{"n_layer": 14, "d_model": 320, "n_experts": 64, "experts_per_token": 4, "d_expert": 64, "d_shared_expert": 128, "activation": "swiglu", "moe_layers": [1, 3, 5, 7, 9, 11, 13], "router_score": "softmax", "normalize_top_k": true, "routed_scale": 1.0, "balance_loss": 0.00467, "balance_bias": false, "init_std_router": 0.0138, "lr_router": 0.000208, "n_head": 10, "n_kv_head": 2, "head_dim": 32, "vocab_size": 16384, "norm": "rmsnorm", "norm_place": "pre", "norm_eps": 1e-06, "positions": "rope", "rope_base": 10000.0, "rope_fraction": 0.5, "qk_norm": true, "attn_scale": 0.177, "tie_embeddings": true, "parallel_block": false, "init": "uniform", "init_std_qkv": 0.027, "init_std_o": 0.0336, "init_std_up": 0.0387, "init_std_down": 0.0387, "optimizer": "muon_hyperball", "lr": 0.0147, "beta1": 0.95, "weight_decay": 0.0, "lr_head": 0.00856, "warmup_steps": 50, "schedule": "wsd", "decay_fraction": 1.0, "decay_shape": "linear", "final_lr_fraction": 0.0, "batch_tokens": [32768, 65536, 98304], "seq_len": 512, "doc_mask": false, "train_tokens": 272800000, "steps": 4588, "dataset": "wikipedia_en"}
Below are experts of layer 7 (counted from 0) of a mixture-of-experts language model. Rows are named router (the router's row for the expert), down (a neuron's output weights, with its number) and show model dimensions 0-63. Each number is 128 + 24 x the weight over its row's rms, rounded and kept within 0 to 255. Numbers have three digits each.
Before each expert's rows: "comes before" lists some tokens at least twice as common just after its tokens as in all text. This comes from a sample of Wikipedia text that the model never trained on. Tokens count by the router's weight.

# expert 0
comes before: ": ", ", ", ". ", "\n", "by", "=="
router:090146166149161108117135135113154077115186135126137142146139115130129141096146142168098146150137138136132128108131122133124110109137180147127110083138130141111115113125075102146168118111128128
down0:103133107149098132143147091129129146116135139105112120100138127120166093121103133186105111067127173130110133112143150150140138129128150138144127088123100119130142104104120108098153168093150082

# expert 59
comes before: "| ", ", ", "|", "and ", "–", "("
router:158114133101147110101149129136139143168149120095125158128152128130137155152157178100133143156131146088114136170112160099122147140151116166144117114124137154142138148172138138136128150176171103
down0:088126134123134150114133121171096147181148120129126152149112136129123156171133099126151127119098117146178124135110158137102109156142120146119117103141096136158098153086107146153108122139101127

# expert 54
comes before: ", ", ". ", ".", "-", "==", "'"
router:097124136131145164108119148117116147173142093130132168071114092113114116117120105101130135148119119145104126139143154133125096119155110125087103156109134119120124117150129131151155139136110146
down0:109130129148095140153105117135130130152119147152120088183139134147108140196101134094138119080105138068177100071124093131115162115130098148113140146158119123131129117112139143113111187119119146

# expert 15
comes before: "| ", "- ", "\n", "==", "|", "The "
router:151086148085120140119081160110145097130105105142104127171115142115119135109111103159102139114112091101170109167158129160120132097147112146170127131122160129154135141134115116135116138146137128
down0:125090114107136140113106189141095117095135112110098113145113147136118145133135132126131108127138143119141120105177170111172100111136114128111159148114114135126146117131126105103145121174154115

# expert 32
comes before: "the ", "a ", "other ", "his ", "\"", "its "
router:124098107151158136115132150130090091099141151178101142112119159100140137109156136133122105143114106122079092113156109115114138147134118101154154141146139087156091110122087090081104154145090124
down0:109119129130130142117139118137102133147111090156072095107133128116125126085104097162138153128162096102091169090116129092129138140116123101132105105160143127154137139162142139183139111142164095

# expert 1
comes before: "| ", " ", "0 ", "\"", "1 ", "2 "
router:093147167122162186112143102131110156133118136120111073166104173130150105130123155135142131152142134144145133131156153119110124170094164105101101120098108115127142123094140157146098102115147112
down0:146090097085100141158105070154133130121097103126151168125150144149162151134140115108144129085127178140124108172141164116156095149113103107089169132122136145137174122117122136128136116116155123

# expert 57
comes before: "The ", "In ", "\n\n", "He ", "It ", "=="
router:128113137120148159154128095134129126159124108148143092080139122104109104142099110135110129127173098113115144146132107153112141158112167116133121097167135129102087123106113092142159115104148126
down0:122150103095127132140129106153096139114154169099094136139112110079095116123145107168142144128143142138127099112177078122118100126148159123118160103135129077155117134161134100110106119116099142

# expert 60
comes before: ".", ",", "–", ":", "% ", "; "
router:102159151114145092147088130110162145149122098074080090124122147109112171106135161163094114126111100136118165137114077103137088080105148148102134093105145111147161188132129098092143122144124158
down0:106153082132113143093113136147100088090134140135122095118099088119097146157128125133095145136126145137143108176136111114140091101113153127087117097126144160124151147081094165118070109106119173

# expert 28
comes before: ", ", ". ", "\n", "'", ".", "\" "
router:140101138139107090114128102125095095162112127115133116093158075098147094173122094157082150141090163109133153088130129146152104129111169133103097152146116128144151158114117099099130103124141106
down0:139155147145143110173093118190147151106129122121114129145146141139147132144201122135102143139142151163154099102137170113140180123120123170175112125158128112120132119125172162141118175125150152

# expert 39
comes before: "and ", "he ", "was ", "the ", "which ", "but "
router:149106111164168162109144172168144116160083100170147117103164082158147096172111125107154144110111166160096130112139118123112111160206098111133118124134150099136118170118156175135129126097153118
down0:119145096148168149118113096137116146134153167086113077152151110084150096119116100102107097118153137113169130132131148111111137159109131136116164102124099085161159128108125172117152133121114108

# expert 63
comes before: "| ", "|", "\n", " ", "- ", "; "
router:143108123123130097168120122150147116099164148103120087134095122128155128120136136126115138188179113160139095151147153129091122090091141121126109144148144074127116115123097116154096128128115124
down0:081158074126158182119093135080181166111125155128111118138156147119133155163123123108141125127119134107128099116119105128110136121141143105092107135136135085105149102099170132112111129122159136

# expert 42
comes before: "the ", "a ", "his ", "their ", "this ", "its "
router:121108102122164184121155128139143102114127138158153085129132140106113136111132140115123148143090137131131124113106122138158114115118091141127143161160123115126137135143132121150084132177114125
down0:115107114155152156155127121100094106103108167135087096130148134161158165143088107107114094136124130157153120163075153137137147142108108151133094136128101073114134143142135164110156139124092175

# expert 22
comes before: "| ", "- ", "|", " ", "==", "; "
router:129117117082170135139100129085141077137086076120079102120137137100118167136082128165130119113133126131163118135141108075084125098148122148156146135150161135138138140099080087076116116130128125
down0:114122151106122090122154123150137105181120150094167073179127126119121139114106136170139117134108152132092149161086150105113115139139106156144099130137157107121163117127131088122105125170167135

# expert 47
comes before: ") ", ")", "), ", "–", ".", ","
router:129123108128146086173123136173097125128149136099114121106144169120099119131142161132117058169159112173125133139102116102172094131163188142102102131116145171099158105090149152109112157127137119
down0:134057125099151125081154135123161152144111103123104101124157162138084141128154139112101180086157127153126099154126137150137149151169155123147122134091122123102172104142122122128151161152114115

# expert 18
comes before: "0 ", "\n", " ", "1 ", "0", "|"
router:148099158105113119176119094107137120146085126116117081122142108128108169098137089146103130170119152123153127123173137127119112115098162111116117152164125097114161081122120105117095088141100105
down0:146082108141153127110145145180132114103134104119120144120133171122170116149107138139105094128071102154202110120120111129144138152104108124135146127149117127083131084121165165096185098156137134